Weights of a small mixture-of-experts language model, trained from scratch on English Wikipedia.
Size: 12 layers, 40.7M parameters.
Training: a variant of Adam for the experts, 379M tokens.
Below are experts of layer 3 (counted from 0) of a mixture-of-experts language model. Rows are named router (the router's row for the expert) and show model dimensions 0-127. Each number is 128 + 24 x the weight over its row's rms, rounded and kept within 0 to 255. Numbers have three digits each.
After each expert's rows: "raises" lists some tokens whose logits its average output raises strongly, later layers aside. This comes from a sample of Wikipedia text that the model never trained on.

# expert 15
router:126126117134117148163147119093146156131122132112141163123116145151156141136152149143152120106094158140086124102140130167115083159147112119141176134168129103148196088124137142086103087126124135106142097128121172100098117122127104106128116162156139143127094126123150128130076126131128074130096086127113129172114145109179122121155129116144085156092123111114155150139174141085141115132159
raises: "family", "order:", " love", "°S", "agh", "ribution"

# expert 24
router:127126118133118148162147120094147155131122132112141163123118145151156141137152148144153119107096158140086124103160130167115083159147112119142176135167129103149196088125137142086102088126127136107142097128120172100099117123127105107129118161155140142127094127122151129131077126131129074129096087128113129172116145109180123126154130116144086156092123111114155149140174141085141115133160
raises: "play", "zz", "edia", " Bowl", "optera", "oj"

# expert 106
router:133133106129133107154163140102156098144121092111119138087089156124170151143150113094097164115110138095134158119112094166132172182152121115111151124166148144153120166134128159114123170129102137075150125112114094114121135156160122114124105137145139148111119164157141081103133154123082157108131090146098142150114129137145090083125167137136146169127110104106141141132141157106099089131154
raises: "t", "t.", "\n"

# expert 124
router:129132162153129103095106193163111141108129146105104149086158142143160119080113126150102161158126143117159100152143127124137110107106162105160103128122089118109089129088117102128129125088139102148118157179132134148172144113107105130138118095120140159141141097153153119157150096155116135164121124126154116123160066111079146118139146156127112151107157174132138143140077140145147141125114
raises: "it", "us", "is", "a", "ens", "if"

# expert 109
router:125129117133118150164147119095147155131122132111142162123114145150157142136152148144154121106095157141085125101151131166116084161149113120141175133167130104149196089124137143085103089125127139107142097128121172099100115125128105105126119161156139141128094128120152129131079126130129072130095088125113129172115145111179121131154129117145086157095122112116155150143176142085141114131161
raises: "le.", "ated.", "ly.", "ry.", " place.", " work."

# expert 35
router:126128118136118150163147120094146156132123134112141166123116145152157142137153148145154120107096159141087124104153132167116083160148112120142176135168130102149197090125138142087103089126127135107142098130121173101101118124126105107128118163156140142128097127123152128132077127131129075130097088128113130172116147111180122138155130116145083156093124112116155150141176142086141116132161
raises: "angu", "itors", "amo", "uther"

# expert 115
router:141118146105163148186123141115097147132119117110140145144145115163133158183142130164105095117110152147121172142138136151130089150144110102172156129168121119125161128108137113075144116097110138120163086135085149081156132158136107142114105133146143105152115107159152128123110139127102092121148105127109097140091130133189091079138102160132137145127078151125170152123127142106120111138102
raises: "ial", "\n", ",", ".", "===", "n,"

# expert 75
router:119126109124094125115113121089164152148136109123098129148100146125155163113125159140108088098087119149108100135143103132106095170151145111123152125170139101115170131135156133116093143147156133080156097139124172120115101155147109092143092138139099156149121133110146158108093155150115103107108131158145150142088129081163111152170152098157099141132132102111161141156177149093126130099156
raises: " the", " him", " them,"

# expert 110
router:127127117136119149162147119094147155130123133113140164123116144151156142137153148145152120107096159141087123103157130167115083160147112119141175135168130103149196089125137142086104089127124135106143097129120172101100117124127104107129117162155140143127095126123151129131076126132129075129096088129112130172115146108177122120155130116144083155093122112114154149139175142085141115132161
raises: "ance.", " Canada.", " France.", " England.", " London.", " India."

# expert 57
router:127091163126127139174138116081124162143099157133129142129086133143159132134180159128135151090103115150120140102123114139153075136146113154144145118169131105159170157157144159111119090127169100124117126097117165093106078126137153109105124152165079137105124136165171131123094117120121120153105107121136132173101115107164108130118135088132134150112100146099158136128166159094126112129128
raises: "uez", "ndez", "ents", "nold"

# expert 38
router:126127116133119148162146121093146155132122132113140163122116144151155141136152148143153118107096157139087123104167130166116083160147112119141175133167130102149196088124138140086103087125124135108143098128121171100099117123126105106129116161155140143129092126123151128131077126131129075130096087129113130172115147107177121121155129116143084157092123111114154149139174140086141116132160
raises: "ğ", "rav", "irc"

# expert 23
router:104117135121174156146087172163122148119144141149129130099148123107135128148120135116142124140145119118124098135132149126129105104149109095134082119149113133103074156108147119127123186137151124157116122162148105144117102094115124164156105102152145132147166114111115163180203144142121155105153163155101134124165077098077145097126153155125104134125133109141111157119093080133152113127111
raises: "s", ",", ".", ";", "s,", " and"

# expert 113
router:126128117133118149162147119093148155131121132112141162122115146150156143136151149144152120106095157140086123102150130166116083160149113120141176133167129103149196089125138141085102089124126135108141097128121172099099117123128105105128118162155139142128095128121152127130077126131130073128096087127112130171115145110179121127154129115144085157093122111114154149141175142084141114132161
raises: "FL", "IN", "ilm", "ric", "IA", "ird"

# expert 26
router:126127118133118148164147120093148155132122132113140165124115145150156141137153148143152121107095158141087123104150130167115082160148112120141176133167129103149197089126137142086103088125125137107141097129121172101099117123125104106129117163156140142126093126124151128131077126133128075130096087129112130172116146109179122124155129116144083156093123110115154149140174141085141115132160
raises: " year.", "ly.", " day.", "rian", "adu", "issa"

# expert 59
router:127128118135119149163147120094147156131124133112141165123116145151156142137152149144153119107095159140087124103148131168116084160148112119142175134168130102149197090125138142087104088126125137108143098128121173100099118123127105106129117161156140143127095127123151128132078127131129074131097088129112129172116147111179121133155130116144084156092124112116154150141176142085142116132161
raises: "sect", "ype", "rote", "sex", "arth", "mark"

# expert 5
router:144149123128103091156143086113133136121118113119141153125135098125066152154144124110169075103102082127122153113110126101122116178147114158115146101147134132158109138135119140147115133110132130077154123130104169119173086172119121106117137108096111082136122134103156105141131123115204112151089127142117115142054100144100135104147134131144159132122116160133126160134136158126150102147142
raises: "itor", ".S.", " F.", "ter,"

# expert 34
router:125128117133118150163147120094147155131122132111140165122116145152156143138152149144155119107095157141087125102154130166116085162148113120142176136167130103150197089125137143088104088126128138106143098128122173101099116125127106107128118163155140143128100128122151128132077127130130073130096087128113131172116147110178122137153130116144086157093121111116155149140176143085141115132160
raises: "imal", "adian", "ographical", "row"

# expert 123
router:106126125091114132126130122142143127121129089109135112177163089133135139133119160108079132166111080160133143118115108073111180161123127165124144129083167174088136150124103096138180128118125108132131137136138085123170132139152140119106125148151112121144129123127103120091106143092128097118124154105165106064087148132165108094114134129153140125141153122119105118086113134133100174110132
raises: " the", " a", " an", " its", " his"

# expert 49
router:126126117134118148162146120093146155131123132112141164123116144150156141137152147143152118107095158140086123103152130166116082161146112118141175134168129103149196089125138142086103087125125134105142097128121172100098117123126105107128116162156139144127091127123151127131077126130128074130096087128112129172116147107178121119155130116143085156092123111115154148140174141084141116131161
raises: "onna", "apt", "ly,", "on,", "th,", "alled"

# expert 67
router:102118089131178101100139165148133076131143086121149153112134116113115103127139159124161113114113096134128165103133098159136119140133126131124109142153135133163106140083129155152106148130138163158077108139143067105118102125114181144172090134151166121109092151108121147138140170152154096079146130160136099119143112097105128114129161114135128127097133142130136092104146094151154143123174
raises: " Earl", "\")", " Virginia", " Kentucky"

# expert 41
router:112131131151121111104109090144105131155106156112155135146130137153138090099098143151091147169151132114135132135128159139136123100137141135148125083130154126123110112105118130118155090103134158108143117118107109160109139148125152084162191119132128095146160156141152124157186099102134105124151181137154102097137156162101138113150117119098170089180109131116104076122130135116078102131087
raises: " with", ",", " |", ";", " of", " in"

# expert 76
router:125126118134119149162148119094146155132123133113142163122117145150156141136152147143153121106095158140086123102150131166115084159147112120141176133168129102148197089125138142085102088126127136106142098129120172101099118124127106106129117162156140144127094127122153128132078126131129074129096087129113129172115145110179122133154129117143085157093122110115154150141176143085141115132160
raises: "ament", "friend", "umn"

# expert 1
router:127126116133119149162147120093147156131122132113142164123117145149156142137152147144152120106095159141087122103156130166117084160148111119141175134168130103149196089124137142086103088126125135107143098129121172101099118124126104108128117162155140142127094126123151127132076126131129075129097087129114129173116147108179120119154130115144084157093123110114154149140175140084141117132161
raises: "–25", "ched", "itions", "ordin", "ited", "iter"

# expert 0
router:099105108146136116172155101129139145125122115150158140139135091134077160103148120145120101121131124118170128108126152109143153131147120174159149083091120108093120125106151129112134091114141146118158098105106146094153150150117168114108171111101094096126127128090156099101121123133181157089155165104135122156081120107132074142124126138104144128115116115117139166173139152154082127143162
raises: " election.", "anning", "rage"

# expert 70
router:128139103123101131122109090154129099096099117123157133162125125173092169134090168138147104161145113103125101158134126108132182088107141130160151111092105137118139124119139168114088137138126147135115107088142130102145156096154132169098140164163103159108141111129131153088131161130127154109107104155084122127124155138144119065122163124143132148123126158137150091108165134168121096103094
raises: "\n", "Other", "|", "After", "In", "By"

# expert 14
router:100102132141138137169150100081111149124156094092164126147140100152125156123156154146116080113120130151100109141134085131117115151102136140142137153138112092105170083137118107109133103135117090124152120152160146098119151113164131149101114121158112088164104141147150139146097134163112092180096125147158145147119170138145110119168142144119099150088167131122179101145165143128136117088131
raises: " make", " finish", " have", " improve", " provide", " serve"

# expert 19
router:097147105067137170148139134098130145069155135091153147123112142165111121104177138099162088113092126117099110129130118156117122161123143126119125102113114128103154103128154131093110155141153121100071118134164143109096147105128096112157131151155152098180110151124171101160118148117131125133110135160107161138113093116129100131133142090129134121132145152149149121165162161101140121096172
raises: "e", "tern", "ri"

# expert 36
router:126128118136118149163148120094146156131123134113141165123117145152156142136152148144154120107096159141087124104162131167115085161147112119142176135168130102149197089125138142087104089126126137108142098129122172101100118124126105108129119161156140143127096128123151128131077126132129075130097089128113129172116147110178122140155129117145084156093124112115154150141175141085142115133161
raises: "ael", "ović", "arian", "adian", "ić"

# expert 84
router:073145109115133133129121165133080110112143115131107093117126151121134141135148157120128121131106150146096137072130147079132107157126113147136101126154149164092136108119128150091119103168165116086114118115107110132119109129117117118123161142112099097111156139095150096126120105113138138098150147158106100166159088146114063159067096099141120134106108157124138143166132100151154132143182
raises: "ics==", "ing.", "ation==", "light", " killing", "eless"

# expert 78
router:126128118134119149163146120093147155132123131110142162123116145152155141137151149144154119106095157140086125101150132167115084161149113119141176134168129104149196089124138143086102088125126137107141097128121172100099116124128105107127117163156139143129096128122152128130078127130129072129096088126112130170114146110179121133155129116145086157093122111115154150141175141084141115132161
raises: " by:", " Saturday", "ing:"

# expert 92
router:118096151153128109104161128127132087136077101120120122131077153106172137162130138149142090115140152148113117116109147127110109120112110120123126139106117129087150147120126147106142111109139166113146128132123137130126085158105112105163138175151079101169159168127170137168106116104156115139111133092105100119097079165076129119124143138089184119151135129169104113091130135145160138126096
raises: "ug", "ig", "um"

# expert 65
router:126127118134119150163147119093147155132123133111142163122116144152156142137152149145154120106095157141086125102155131167116084161148113120142175134167130103149197089124137143086103089126128136107142097129120171100099117124127105107128118162156140143128096128122151129131078126130129074129096088127112130172116146109178122131155130117143086157094123112115155150141175141085142115132161
raises: "ublican", "rist", "lor", "opp"

# expert 82
router:126127118135120151163146120093148154131123133111142162123116145151156142136151148144154120106095158141087124103156131167116084160149112120142177134169130103148197089123138141086104090126128136107142098127121173100099117124127105107128118162156140142128097128123151129131078127131130073130097089127113129172116147110178121134155129116144084157093123112114154150141175142085140115132161
raises: "ies:", "oid", " Islands", " life.", "ies.", " v."

# expert 40
router:126127117133119148162146120094146155131122132111141164122116145150156142136153147142153119106095158140086123103157130166115082160148112118141175135167129104149196088125138142086102088126126136107142096128123172100099116122127105107126117162156140142127093127123151127131077127131129075130097088127112129172115144109178121131153129116145087156092124111115155150140175142084142115132160
raises: "low", "rav", "cu"

# expert 116
router:143157130117118167140115177111114117120110119120110141139140145158151181147133124118114117130085127106177173102112133141141174167099135115137142122071134126125118129118085149123125134107132136127130108135099108076132138131134144101103145160139102143167154120172153152164120129079112135149132141137092142148105105157109086120068142079103159137147079139110161118131113121107091088154123
raises: "R;", "A)", "ia)", "]}", "R", "s"

# expert 17
router:092169128110157120108107144160125142142178130164143126129140109092110132129118090100122092100124129136137119121129090138129137117127115123143113119102099141130080132139169140174114165159117094147103109135116096123090116130166140185128082143109163172106124117097119142157171137142107162075185122152107167106161088128095152130107164128124133138116118106156097131123131133149138108148093
raises: ".", " by", ":"

# expert 114
router:127127117135118149163147119093147155132123133111141164123116145151156141136152148143153120107095158141087125102152131167116084161148113120141176134167129103149197089125138141086103089126127135107143098128121172101099117123127105107128117163156139142127095127123151127131077126131128073129096088128112130173116146110178121129154129116145085156093123111114154149140176141084141116132160
raises: "t.", "put", "ummer", "enth", "anim", "sequ"

# expert 100
router:103121148134135090107157094183112146104127137080120138112138141113093136126150114149128146132174129104141099114116150135179142130152095166136128085086092150105105128094143128140130110092107114117132113155133155134119128165116141122114169148076125100097119089142149087145165103154161128157093159150125118099120100098092096152139151179115127123128129145115123169145129146145121161178142
raises: "]}", "R;", ");"

# expert 16
router:141108146125131098094097139116124122134142108121099099075141166149117137189136097111144107149170122093121098125134123138102136129169131128128097140095097126116089153143141120115098174159120088151125161075127122166135130109131142187175109102123150141107169095140124121148130152160135089137148154153106145135176088098082134098159148106119126151131156125109118139119107133125092151145123
raises: "c", "ing", "ar", "an", "s", ","